{
  "n_layer": 10,
  "d_model": 256,
  "n_experts": 48,
  "experts_per_token": 2,
  "d_expert": 64,
  "d_shared_expert": 128,
  "activation": "geglu",
  "moe_layers": [0, 1, 2, 3, 4, 5, 6, 7, 8, 9],
  "router_score": "softmax",
  "normalize_top_k": true,
  "routed_scale": 1.0,
  "balance_loss": 0.0119,
  "balance_bias": false,
  "router_cosine_scale": 14.0,
  "n_groups": 4,
  "groups_per_token": 1,
  "init_std_router": 0.0124,
  "lr_router": 0.0004,
  "n_head": 4,
  "n_kv_head": 2,
  "head_dim": 64,
  "vocab_size": 10333,
  "norm": "layernorm",
  "norm_place": "pre",
  "norm_eps": 1e-06,
  "positions": "rope",
  "rope_base": 500000.0,
  "rope_fraction": 1.0,
  "qk_norm": false,
  "attn_scale": 0.125,
  "tie_embeddings": false,
  "parallel_block": false,
  "init": "normal",
  "init_std_qkv": 0.0312,
  "init_std_o": 0.0,
  "init_std_up": 0.0312,
  "init_std_down": 0.0,
  "optimizer": "muon",
  "lr": 0.00444,
  "lr_mult_o": 1.5,
  "lr_mult_down": 2.0,
  "beta1": 0.93,
  "lr_head": 0.00714,
  "grad_clip": 2.0,
  "warmup_steps": 200,
  "schedule": "wsd",
  "decay_fraction": 0.73,
  "decay_shape": "linear",
  "final_lr_fraction": 0.05,
  "batch_tokens": 32768,
  "seq_len": 512,
  "doc_mask": true,
  "train_tokens": 318800000,
  "steps": 9730,
  "dataset": "wikipedia_en"
}
Below are experts of layer 7 (counted from 0) of a mixture-of-experts language model. Rows are named gate (a neuron's input weights, with its number), up (a neuron's input weights, with its number), down (a neuron's output weights, with its number) and show model dimensions 64-127. Each number is 128 + 32 x the weight over its row's rms, rounded and kept within 0 to 255. Numbers have three digits each.
Before each expert's rows: "mostly gets" lists some tokens that are sent to it at least half of the time; "raises" lists some tokens whose logits its average output raises strongly, later layers aside. This comes from a sample of Wikipedia text that the model never trained on.

# expert 7
mostly gets: " | Br", "- Z", "| W", " | Z", ", Z", " (L"
raises: ".", "us", "ush", "is", "al", "ach"
gate0:146098118139086098081138060132079125158116098102141136108112113131161113118115097159163165146148138128143114138118179128188100090183128167090160149140107125162136077109126134087120176132162045
up0:130141083136124122127139103154150140037182114126111132144091158114105129123153099162112157072103144134068129154160157197110120068185114105139119150103085141123149168109113122069125138092112119
down0:189128092146101097155170020113105136129097127093086134162128103118062123179137116124128137115169112118124172114172158149134137133142136136144130174165108151098066124129131166160123142122148111
gate1:189108163115107141085127110175036093139142120133095073079133071141138102138114217120119116103128103140151105157092102099153187109126175156113108142140187152151202139073138144117073123161097104
up1:115219162097204111135200109119022209122118115126113173119109098131169122114150154128144116141111127108120151147164061125141159188095161145090113162129131166151147159136124118144105153089117098
down1:130107049134104145151194163115135147126175132200120125059073113094167117111080196126152134090148086172143086188120162143125135116204097044065133113157127104132150087118110146167160105150087139
gate2:209146087142160138178109116127170075125132168147114147052155122178129117106136089102123109138149107137132127168126076083132161135107132149089118140128125091154101148155171133132133138121110177
up2:121210115052168074148139091123158098157172140183115207113079115085101123127165186116115119163173111113104116132142137097129176162133130125048125096126159139155108111087112156132136119126118141
down2:094119021103118160115154101135148099170061172140171084116093159123187179117149192103172166161089175114185090110166089106114160110124174144151167138094130124134106123118108190137188121102174097
gate3:130134082136106099114073151137114101133133157148106127087105121168099108130114183076157124143108154130131144066140155155142104166082130128175156154183157067097153082026110184110126071129107105
up3:208140172127154142061143102165119207122063141133184171103094091172134126162101162174160127091058104202123172149140151157112127093160144171127120125129113091152081145166092134105137156103122124
down3:150152166136095153174094127102076112107113191137119102087116151111110091106093076143155153078117122121143109122138185119154180142162173123149124129119146180105140128135196135160134159215119117
gate4:104138102117181136175046148100149159163133184183129107142133143125087170132118138094167172135124068073144097123086156083111070175148167133171147152097148103143077159079139140075130156132138185
up4:101130088152118163157167145161120210122143074150164152117149099157120165145122084154117058086112130136113120096131068164122125084025077145095118075126165137136098187154148148123116207163086158
down4:144087158086138137118165121121076094074152150098166129152114110119063151162107157113234162129114089096122119153158116168190120176108158127090162111114083115122139118108167116126101133155135150
gate5:128131087133099121119121120184200108135076164120162135116136117136163120150117122112090171212175151143139131111166083148130129111137142157163137143103131111137169103073102098171139178143124170
up5:144125091110092135089159184156138097094152130116061123096154111121189149101082193140153105131160113128085085103053122144152158101089125092115134134100155156117086154165175133171126163133139147
down5:120136155106120118108165096127133170146142169081119144147115170166144094123101066100114155129134135110189150093148199074133051180139187083149150131129068060127133162175119127157158159105107107
gate6:187115112150133110119135220100135137120081046153063121136155113041110115169148140126116163158170165088168069124086129099108155139122083157104131140148109127110120091136132116101117137134161133
up6:168097048130099095170149113167102121144122126110089111033121152088111157085153139115099162150150139176127217138131088055111133126110104153089146093104132060092125114170161085145167132155086088
down6:168095082068077122137140148169165146123134160091183088155152125138065121152142160158138229132115127139085164117142160113128122098150165116106125080129197120129190158143164129148122050132114160
gate7:158135205119138060080103107159135108152101075164133090136179079151115158148136120124125090140152128166190134193099143155065118085150135090123137110128129065118154103124096152087112075114149182
up7:164063141160176209096144174172124086116153145136168129153111138121165146106082138170112145130150113129116090153131137152140094145136165067165123094127217089124169138160137101105132146071118127
down7:185090154128075130131115161173116083090133107154161153227163138118170117104089106134125107155097110124103099144076082089135112163035083106113087119145130118107156177165146121085060113118117177
gate8:132118112108153134145142198141129137123176092121107119134181133079101109102172125112140160159192164052129110125105085083134131126129119132107162236122119145154167063109140134117111116122103129
up8:088150113144107078121091109165122105165160139059119132115140152179186138079109159141064161119118121142152114155159147137159095148175106108058097148124160144137121160102173144107156104155165128
down8:077129055134075151126097173167128155136095093108156104142105143114097121105104119103079130141140158120064179119160120118101133166114132148125090092160154137089147058144154100114098080110078113
gate9:138151142115176064183119124125164129089108061144104163131128161174182113128153173144112155157134108128136164104137103173148147157086117125038113084127159156116108100149147083094136164185117128
up9:156126172098114114135120134200118097146113133171130090142105080130098123187130095133172137114116121153171113091116154151119117120199164124158145157150110071179140145117068069150123072083147115
down9:087081177120096112108077134129085114114105165149053172140137107112085153199108144079127140118139125111135149092123113155116198155168112111141129144178157220122084128171134103159107153133158125

# expert 32
mostly gets: " was not", " must be", " upper", " died", " more than ", " over "
raises: "er", "etic", "ier", "ies", "zy", "ient"
gate0:145144117180106118116119137055103169131132162141152092084161088025091151103164140119110131123141148097108141135153123150068077145064158141078094138172157208118114121113154122148166112085111137
up0:168178170135129135071193083125130144148126106134114148157170114116133135081147125073202110112143169102057121103077132105164135129107176114144166173132097082150139096119116124101135150083139123
down0:156104150090141173087092168173167110063181115089142117172100116110092094153101084111177168126183113083154199108111164183124102125079135155105082077155187102174130144160092115110100122135121056
gate1:145064106139104094108124102098175107071109109122125095062108138072146167128181087130106153126150148146103116143140163139148177128163104117124086170081157164135125150139152127118109060086198135
up1:113072077123133124149142133102156135136172094068095116162170149152140088079107112150097159124189177150156144163059100141069140116097139181111145151142163138152162135160126111128118127095148143
down1:117089123062122125150081179160207099149077140164163147132084141093148124113055189113106177128118079098142090155134103121119084131105099135111092131120105117187080122109161136124124124106044096
gate2:145141126179083131153215109111121121090109099120143104092143126100105119124097089136099184132121098098120053175132146113140113152098126148109100107117150188175164125092147136081115104099113107
up2:119125111146136149101117104198110153114176123076130084073138090174087113074137137113099152115121067159142127097198177148158097159090175175093179115167134138172152135074118143134117181161073136
down2:148130117118121061132141102152142109126117129148160161069093131122139183170115133116128069077114144081101072158132164153141137153044139110090124131117091147131134091128130120126141131152122155
gate3:112088104168085151168057184132167182122148134128172092121092103069102183142113112148065141144210127202137047109130107191123193133156151116148098177169119145150116162117108139095155107098161135
up3:123191146113135129114102144102070134144163134145133161120146122146137179140143173142091148135124089163061116100095164094163144102173156113156159108170075158105102118136157119142119093080138115
down3:111080133158136174097118116135130150092104104148103119138131161142172106103105183163138124150199088104146153136088063157026092108115129103121144089129131149105101104170096130100107117051112079
gate4:122115118133093196137163061067057096132064101153165155152127064129176134073086155128167220166128205101103124137156124112081149069185175114157079147117161151139147125119115115143092115072128140
up4:116121105123110164125083096105076153143118054134143148185184102133142130194152166145106115101056141061126106121128150174119070097159147142160161165167169138122115103154108109073094131180089082
down4:127109110114140196151127083118091108113148114186114117166118137140141138149123176130144121176100075152154143154138078158079080126168150134154174104146151105066166168146059161155090147114156113
gate5:139189172144101077136117154128191093149109183134064127043154143074112152176129074083115181156118150141132130122126088127133075185106130134127179147137120110072165141089120142110101173139097125
up5:108108135142112134136093123108138122110175139147143114088146040094099117144105164110127165195150174123087135119183120158066097197157099130156127133077167136115107167142115183100192126095154147
down5:183140082103158147111148165174117099158090157069088127183097144173085166115110159178169136118120116145086121154125123128170083144093156125120092112117172157119120123077083149119092097181132125
gate6:163123078058118111144082143179087123129123146131072061176150109121134078146145131147103120207138104115092115142147183136104093158063136125149113130113146138124146166166079183073125079100082132
up6:106118115120107181056052132086115126178157209115143199123074189083097122131125097138135162148153102167175116101123110133161124152173140086118150169091157093136132091065144064166125097152147112
down6:120132157123137093106143119188124116125134107146185117138147130143069150114133098177149139167138079168133114154066110127125105173178122113151171143154091093164077129096121135115107134127123137
gate7:157099102104111114137166050136142091127165155132148127092151119157179124093075117068118119118133180127113102103122139149143146173119170179104061119164102159105117101189136144123082072105118148
up7:145137100110082111153122150111084179119091067255134175092108195113124076150173180164172085127083111181137136125116096110139127129106087133136123069093120101133129157188131182181174135135150092
down7:125077097123146129093116117171153161164111136099108107095095139193093089166106122128118139118115115099092182047125134161170115103089133109139158163138151146075122104147150136118140114139138105
gate8:129104111126091118148170137141117098159135042158138132166158134125100137099169112106189159109126159136135120156164149158109096190154138113152112143171178145076096079089075164096124096111128168
up8:062134190089180146144118128106070104101165156189098059128113111109172133154171092126113092104180136152101128135139146067085113136167147129134152102155093091101099128084161091112100101134189070
down8:114121105099149220094117161171122127120112120168163111150114123136186124123136113134132181166103147053110074069108083122110099130136147157111083111165181123128075156136101127105152174097108128
gate9:158072121130155130102129066079130090161222094058091166150164118157141116193105140121166145081162085168107094164122103124153128132051124115177116129095131097112108141127119162133125065152143226
up9:124130114122154116111073129174150112114122148070040125117157172119162090093194128137198120155114150170165158114200155176104127080185161086153134120105069092111089180112127110107107112166155164
down9:163112164129116096122152117115125112153083115151160141093099112108130103136108189123117172121111121150147070104142130134105033119119104130176106135141072147125151141147133181050100164134154126

# expert 33
mostly gets: " p.", " determ", "ot", "\" | ", " Pict", "} | "
raises: "ute", "enth", "urg"
gate5:102161164125176152113143093158182134129097135201117101120114076191139129134104105130133128121156127074090137049127109107149134151154098109147163108186124153100139112165094125079097104087131118
up5:158134092137139149127084179182117043097137093087104171133118091171102173134121140078158190097193137103124122169118026127114124173105102068120116127161114164132092198181163149109105073161141125
down5:082124135145106148134149196119115111092141119099185163200142106168152204085127103108178094196129185105116074096111131102139094073145154155162142086120081111146107203161150169099093131110113137
gate6:134074121142108134142140092129140105177168140106047136123107092104130145131158135181152142076150142163150185081118108088128166100141132141103129182182198102117156148067097122150185137156131133
up6:178139106116164117053144159128192097137124161160055102208208129139187100073088136118111123157144102094126083085139150099153155110143116138160123098155173157149109113104109126128143167093047147
down6:085137102138121097134163123112143098112155123147112110164065115084144144178097225197106127078115141184079096134148176119224144126156123161120149094102130128098066174133122137130089111097125173
gate7:172146172084140122150133230140120089151073114215163181142084087097108102091079186075128167187093139178131049084101138097151119075142166126159090125127164124121128127150163128084168177133118112
up7:168114096134114163110162108093165064113074141073151150208135116127129112097130082157119139159158083113111126161113110125124116171172129153120123178139089171141142182096094112175176130112110165
down7:175129106180138139117096089186108114091150121137107111134155087104106131134051087118135187117169105117117139086128152126086098172129166152094131156097211071130123097116165137135095122105196079
gate8:145147158128094080119155086174135127161188113150146133090121083092086098121175125095145108103211113098117178130055091114117155108160104173139147131135221179132078107121136148112135101140163136
up8:162109133159162175085096119149136112110114159180145145112165198085195125191127189138108090152079165144131139101104147090100168154160203102175192150100095130149159044139155155099124088122129147
down8:113139133147135196087112094145121118156129169147133105130135074082163124157148160146141111144104129106118159134102065114172162135085120186120154112089119138181105047190132150165148147158127105
gate9:144117171099075086163133176138175184107131129136159098142116107058193151183171096143129085065131131063115131092140167165113147119118085178132138137170115094147160110161043080093180138116098120
up9:094114166176114191121147112111097117157159068114117100081112164142112106092145155129128130132180170132108174177100170137136110155132137142112191161113112195113115138081162144164131102138145102
down9:121157144139167137090111087171133120113090107123089128112073169198123135052139119186114120132072121103133140133116131110039160146147156187146129132148123138154141114161177130108104116115159090
gate10:156144167138173108185066090191144140230143086182129128142082090151156117063057164124114147128104079156131142111154078099140157134114131074210124107129116134167061130110115170186054137136159097
up10:158107127172139164097093101158084092150220112157155159149133187151152208147090100191116157122132115132114139144107122143106122130111096172141119163127184068117100099130119125135103109101100173
down10:148090121070179109134073175121073079127145121139123117089159149092107139135097101114111106176132173158080115104157089172182084143113031134097130134079137161117174108154080105085128118183134078
gate11:119177131118120134111071082138111160143138126086104098121145109140162148136128089148166142164073089095141145156165143153102109121130122125118125111140135144144106085185162179161125153112117132
up11:108071090165149099104104110143140130115094156132094075087118107123120132150144098092119124079079104151146131150103177155089107107136104124178169133161116124061122150093102143140141076128097109
down11:109105131139170132149089097101121097086105149153114095126152120097152132127108069152106153147148101114141138144114149079075104137127097154171068187156094115142109117187050159054194113139133147
gate12:114153125103170089073190099137172122139190151133114097089096152133153080142134123099128141145115153221164136131087153104143108136087088172125121101141108112125105146142141215108155075156110114
up12:139177134120095128148139158141122102132175111178120140121132069089146118115051164154141146096182163217148111133118173084075138134129137177184146094184146134182109143121135175107129129146113137
down12:088135183185100097144134099119120115100133149154088086091136122082079113137140176160099108127077197136129143152096155159123087165187058095112135147155129150138094146135138137156111131128143124
gate13:112077112111163184190101151100117157061129122163081144088104076162171122201137145102065146099186183123158109157163137125111125135180153108120111175147142109103094156092169112175166124098121119
up13:105072116149114022122155132097141158066104098104139119197123178114172136117097146170094149117120103122107109093120103122081152161178119191117158116144152156170150148117141143112156108180154164
down13:163105127091087094142138091123092150162148165081068105060094167157078112166099153125131132145097171128141165098139118159122120098146173092132089150117103152158111163127166105105169154103156126
gate14:090104177082161137158124113099125167165145133159142114100158081131093113151128153113130100140183107139139158102100091094157143057131132067111076095167101117083109111124138086173121103125105067
up14:075096201105146148161177111095136159136104126128153150135082091157112046174113110128175113116119111127131134108161141106099094152144144093225124133114066192100173108104088078116131156180154145
down14:103109141098144142111119107060106129107157150113110107182127120158131208102115074207164140139187103134133140126147103148153151117106088143151103140115083074136112163101166174123152143118066090

# expert 3
mostly gets: " (D", " (L", " (N", " (W", " (M", "| W"
raises: "em", "I", "N", "i", "T", "ed"
gate0:087075130103158176144115129153117161140167134136064109117120113114128129071138139117102202150127108123144137180091095163083151160138075050129075125095126165140081104165112180215163074092049139
up0:107128128094156133133145129113066095084083147122173157135135178066147090174139075120180183146154094098156107128146151162160107199102077132147147135071129136135142044098079129123114090120127178
down0:103148117091121117093143125113105129090137134134148150153161101120184109141168116187105157159097125134147138113132095068125074151137128170124118095136059119164133172125112116159152111107156126
gate1:152121084104112180155073169119183137120178126101206147099123142087058127101170180123148143146108146129175184136105113116178144155174124146153145227125115112184076145096043112161152128125075145
up1:148084113125134167144088179204179130083150104105157182124124090161141117099162125095139165088192129123117065108166165131116120143102181134139064124113160226100146099105157121136101124072133195
down1:137150074157160150158112118121191106117149088114122116142146122121119135125153147078152115138085091136139186100196116146105082111106144113129114148152061149122119152133234140137164106109096108
gate2:153155127130097161197093144168125072135093107140149127195177140096171057095098166165132123109130100169140124143113148180103146084092153077128156141130123113098115126160115125201148153136138128
up2:093122113139161116099072170114076085195108112110125132129112125098167142106175116132160178143145111130097151120130097139176171113121162091087084098118131131157098119149142075107121171157113099
down2:089121128166223144116151129112151124099124138085059144123130092141127145143121095138082134125101190138093184103132134116170108152116084118096124050155112135164163176186154178169146151088119106
gate3:133110148131113114093132086150097104142164115168116157172139107134088161074080049177182035130125185119126160135098117122148158162157112140132150133121124142137135165133070134109130148084134098
up3:146166116163091136139161131071123123196152126151127142155088079174142166152107176101113065150165159108140146116090145172050125133199167102142138070094102106120086147078059117128043143130136184
down3:155110144112094088154085037172099138119091146110167118104101101158168117184198140134141118157109088145148131090071116113122134182132131168151148157093144142174091089123120080110104188128093124
gate4:115155104130132101150108086146098116094131114085127133136098114122151094115146081110154073148119092121095141133152148164112146145174109122113083108088145104170111100156165104092159134142088162
up4:075125122108097144088105142120120122142112159108106147140142107153154159147156083109163071087188157100148084135163159126131124091140124179091136122070095145095177168166131126187165113152187161
down4:089144163108171168122170169101084184198187117079124109123119118162097168109141173062179127169110114103140128136089110097105126119134144109140141113111120176151140135169119090120094076130119153
gate5:132062122072140149106121101119117147134174162150114122105126117127193180167166123190156077161204129147130159179078153146148181082098106181104200147119103165120139099165082137123115097132082080
up5:101100097124093172111176100098088098116165164100114130110190196091119132083167105128143144198135107062064136157151170134114139076156139158151213171121158153131160095156075160143084125154203139
down5:101135089114150128163155131167130117156092093100144124111086112108171170134161136119075085130108092134086175119180150096119152118099127149116162165139109138162165097140125113143141176117077112
gate6:107146176042177166144135095115087035129195115084153099112168081097110126122109136072133118119075114135111151145125114139114175112107129121144128105157192179189104224125137187140178107075179069
up6:137157078086105107112110126126178145101089119123131083161135154144134113137124098106108099124121149144139112138112105107149125138172120160167149079138142138096133140114150174069118100084098191
down6:165119195195112167132151100161116120153156151112114162132092153128113086098153112112114127185183132123143147142100105132111082113117128092179064150112095133115116158140122188087105113130119109
gate7:071090182156129138088090137119099094147133068099106082117124107181141083164128149123076152121112133154145183188106121077176149124111146076229106149051169108122149143168138129126136129073109154
up7:164137123101175079142154146142184192148118157122104125187119101168200095119077163163068064114123092161144144127157187091208134082151160164131120102112109112205111125132120143134132151083106079
down7:184161192151081172070111140122102147108096068101155144161113104182121109154139138163136126100152079150165147111153061126140174137185111112170087090140117185110167141118163174145154089153168091
gate8:144057092121174110139115072141039165149132186149104125135122190157131130089110126158106125154137084181092096126128158138119103164119060122082166165126160098121108133106180090111185075125095150
up8:101100118091120138143116081117133157174128128075118076161174159173166088154124132123144084168144128169143087143113210133123120169171122179118152094081142135088109132098134126121126185187081089
down8:141174083100211150163166142165124167128113125130079092230094073131165155080149095128115187163126139088144108140164192099143134143162156149130183233160084101133080193141152139163078165139118179
gate9:107087156137090071178092141062127119130148087131156141077120081159120136118190095197155132154085158093117212118143104135133104096158132080125154133115157189152112123083139107129182137137135133
up9:105065105086130142177118132124127121156148174089087083119126098130151131134161130153115108167146156087141115081119087121121114090126164156085133159157054103085121179138137149128127118094176168
down9:099119107138083135070082067108127136088134159132094102118080126123143118114126140093161102126139136108144104122122091128160150198060151152097161133094155190171097127144173143109147133139125119

# expert 6
mostly gets: "==B", "==See also==", "== B", "    ", "== History ==", "It"
raises: "-S", "et", "-H", "way", "c", "-B"
gate5:181104128139107115124123094184143205127123118100127083103093135137097150099139125095117132152150156113151146189081100142163117095118145130144165080145098106126143138131177110149139107112104122
up5:124097137173174109130150055108129134127130184138161128125164145127120140159095179131085095115101075108139057104166149189140157120151132117129069139053121130154149066105161105197176126105092051
down5:111101123103100134163108114140137099080089181110136111131131123089167131145169120142135155122115096171081126079104195092133116204198137163156039144124132123089192109157136093143124120144173118
gate6:210091077112077112151085151118088107150116137160135188105176129152141148090139134157125140106112203092173058116138140181144087136077098144214131099119172116118105133117106157103124205128153094
up6:119147156090147134124121173114092124149137113125119108124144151090099089206181136085075102088109092111103143162156134121167103158130150083130129162152168098142114198147123119136090151146179145
down6:152101197165092116083129172206105135202085133116112146128140140136142109146103125178149139096067077167150094131117129163139104154150129096146137162110109174156174147168146128107110154129119106
gate7:173151095138127093174113129190110136091156114153146119153164148103108123136130111187110082161136112163131069163164131150117151190131178145146118169078199074152129106117142075186110129144127137
up7:175069070156144158117190156163117087149122149114075140094103099150126079148110125108132118116132092142131158114083136191082193158158134092133133101063081139144154190149149129210094114132087115
down7:097088112103128112172151082137156122159141119130149120129174141210137090139142177118171107152196193091099114148075152115082133116061148161113098106063120089142177150129053164146180144121100117
gate8:143048142132169122099145161162058196090152130122128088135086148120115153075049132079109109112151097126133154189151118144176149138114136126147072098155157153144176175118121125158172144155101091
up8:189087162105114138101143132182149121145136096083137140097128128180130153121139135105084150143123108107088139173114114076125183099147097118180155064183134185188148099085146137181050063096125046
down8:130071157180103151111160164095152149213135155122108174098095115074138135147110153113159098132103078129111146140119110165148187088132126151182164107167098093083122097173135149100116123132135185
gate9:131183158160160155138122155159103105215107130109125140147089132110157134146083164091125189079147121134100122114162071103060162140114118180125104169063115161093152096119108109067119105117059098
up9:157150094133140144101078093125099084082088140082148130135092117129131073145124144115152097156144152131121121201118188096145154098151116134183152069133101141131109146201066172127105189098118114
down9:108171152193142120139144145103090147099144128084098146128094148117108105057143136191129112166146162130136088153140112134149156121076116118131111092121138125178156161179032096115107108124111183
gate10:087091083109099117132110078168125140144152167181119206090094098146156086111061143121097165089124127128093085150151113136100166130204155127147063097150086127123121085114161153138158084160166096
up10:153080124124152107116066109130113094154131188145140164119173143111123130089108147150100066101183100128103136148123058121143129081191135084165107123177142189168119111157104111110129057152155126
down10:175122145174088118179171116150115155077136099112140122144084161093217101166175099071146160100160119073138086170083096145172135132101136119125148128109135158154094137141156152127152122090142124
gate11:142151084118108092103103118145131146100149117121082148118187148101129150126148114180143115156147147147227140133180167162143102141124106086117142170077140122085078106136169078117126064130130177
up11:175157160083105108122103088188083083137125136059106146167110160099182086146126114156095142187131179120110108120153064095114058138147150117120153097132155191111125143176103133214085146144115155
down11:099098091175137113116076131121111132117146182123097127171127097111148142178098178089166125097096144136168115128137099071144121138106090150124171110225110098137170149157037123108187202082132147
gate12:143147125135149125129098067165110153162136092128085173107088153100112122129104077110156106151075066112152146100159119108127213108088115144167147117091121168152172095110124187122163150119136105
up12:206187192160116130096093164172113169150153105100143153118165152135115100141092045186119134142102101085134091215095149123161116125107117192105143093168122109191116138138115113167163139180114100
down12:120147202118160151134168098099106100192116117164124156100126137144133077109128086113110075087103133148083083111128151118105143182112092112155076091072125097082181127150159114114092127157168138
gate13:121138159130114109155101154172146185159121136157135142155132132196140137135150093127089148067160095140163113088132114107163131111100085120133088115150110106137135117118151119130153188096103116
up13:152130150152163126143136105152110115143051156079101155122073139148165081111127130119056121163148112113145137107105136090142137140152148144121081160152127119108141134128131158149118145117170094
down13:232117115173145090127144076096172118103107095107183107111102104155193121092129128140095135136064124129185175149150135061133106176109113110126184181064118123153095148134121137148133153137159118
gate14:188102168139121179175154062184156156100130089096157090171188136160105106131154142082080106104139150159096113142164098131120098150144073107126194106069095143109154164115140130089169151115136099
up14:128132113116119124134083121124098180135117163126104203136133151125146087138148137169064134114205196181168069114112176169074161170109119134090187088097091094091136145145179146173127146144089085
down14:125116180118098086094172178112127108124128108115133145140172116132171112165183162107118082169150132124155096129188084181108078136105073109138145114155084114107115132144114179150088119177118133

# expert 31
mostly gets: " eight", "28", " ten", " six", "29", "30"
raises: "-", "–", ", ", "/", " and ", ","
gate5:111217102139126058162128119169147109135117133100167116092126092104117104069075135109059152116045135097171136173095075198143089135137172108149152171110113129144132104135155159134174146142117126
up5:071108097166171117141117108142169145168116115162073132162100161126095139082135064071071171138129133098112159122170076089104074147114116166106148130103117158122140191194086130084122165095113127
down5:097089153097080170134124065121136162159099102138161145038122077093107105108113105122139113130097131186198120173065153147137131165162131130141083174150151076124089166174153196132094128187137131
gate6:191154111123112107102133167112116130141165153204134114133186150108116170151118178122057191130157128093158158122084167162139105163106099069171124155156145156108159099172080150236109101123087156
up6:132152133132086136115122109116137176171120119128081165142127134125080135121077168169144166172169105127168116109126175068111139163118132140146166247132144138128191146170091090112108119109123193
down6:168121116123119142135100162160078157125062165106136157074118149059201138098126108111177093205135077107103161149150115155110162121082122117148193173078155138121119147076201134101138170108103104
gate7:147109099163168096093112051169086149142136184178133158076115101079133140104085144143145188184088175148131106165121092136147134130107107111164144176084132112110161131121106162140098101117139143
up7:177096160158093144159136169110108157113137150190123076070196149139087137064175088095100093087056112108156111177128141097133089167150127128148095104139050138133127111123134196171179102121141140
down7:079087121135114146127116143154160143058111130148147151142121161085168195136108180117154117085135181089081176129129148112136166204115178093135123127159167089122052089075146071138080184106082101
gate8:167149164128100178088187122140105166126082121123126184120103148133120146146103153134124193132181113141121114156156156158112074100085130101145143116120118145074117181111059203161108087070079082
up8:128109145133146124104121112164108133126117179141135121125124136161120145116128139208172115163103106139161140127105143095152116159105155116175131100109126149080178101129110139175179197119102144
down8:100078099087150110147065136119167122113109129121084150156125125089069145189145134102047204197131159175111136164117125099098106156111114149070098090107159231156117109076117144123167042142115092
gate9:118116137119033099201076151191164173187068162116119213067133145138144100176151174160144103161158128164132143137137142075114100143131147179094138093102124127116143204122145085139130120141124078
up9:154089143118102162126196127140156146076064106128167112082122063127165140106134087122116078169114145135099156171132150090073095146070168086126105160163098096152180169091143150142127142096120126
down9:157129128083085113127112103148063146054154125117102122122123078116190097169081138111119151112178127111154124147141147137172111173137128140178116060146182166179136119192189118132152070075162128
gate10:143143115149154145092084116082091157146139196123123082075130122113125131152116128121170184143105112136149111122122169105075127130156152167179150123126133097136111110122124104117091156131126087
up10:151154116219115107136157121150177167135165116100130103129121097104142088110165131099098124120150130138176122120123101214131102139173072122136161160146159191098053102105152140100171103119084132
down10:114116130154108177149147153131160174072170105128142159178147110118150134146129080118160117103068141119140074137136167113156142112138129102143155189115146129070060150069169139095093087138140103
gate11:141177112167135139102158127127083123118108142151150162117162141108118109141139111185159133171152123150102151130156076116121175134149150193115181179106167140107198125124127107147109075158105094
up11:146179123067133116171136152109182154137158116152094104032152191155153123129124134076088143189094130121147122194119136135141149076091095166109117197209120186114119139197092097192159112100088067
down11:079124102166169123093137163135123143108190194081138142133104139168087112147117125174159157113144092110125109074126142073144127163105085158140154083085134148111115137110164071125191104131109121
gate12:118151062182176139148133133139111123119095124164120197141105130121076106120135126045134078140088152103164145187178147145173147142141136132123181117077211135114061092130166130078139065147159052
up12:101133094147107189079110158107145117189173132114115090151129075105134131185130144167164130195178179174153131120091105156141143106220046169111098208136172110141069118084126132123134113175159082
down12:130109103157147132121154199118160113108156122200123126166104126097156126173130098118103136097168071072148143187110173141118157172063145106178131177109149106095056103138154136122116136053153159
gate13:123173126140121098194180208136127119112177103090121146112101134095113140125183130077126054102171128122125141137086122138099126160159234089125137147113145090114101088092138117121090142157141073
up13:087159099146189139123128117124182135067120127095132094091110098116128100178129159147145083098111135130103142155157155156172108168120105086145109134136119171121114165096156100135121089129146119
down13:160106156076131119076106129133126188124126144144119183084132093120191075112080195142199106180098148137102192159105144110126144148118137108119141096137111158120138153099129109177126162066078131
gate14:085117104153166110137109016118150137093146151132163132188157178121142133106154148158136158168187063107118127106156129137164145130123137185080155160180173103093163128185131132093108067129151124
up14:063078121097095118115081155144155119119117168082130151088106121116146129096143164176089122136131150092098141135075098116138115125111153128138145118110109105094123107060143127149121178179144101
down14:114131140167083120152120181201092125172074098139115187165142114090132163096093042175170133149100149176144100164103134108140141153127109118156147193128131116160100213117145161116145149137135151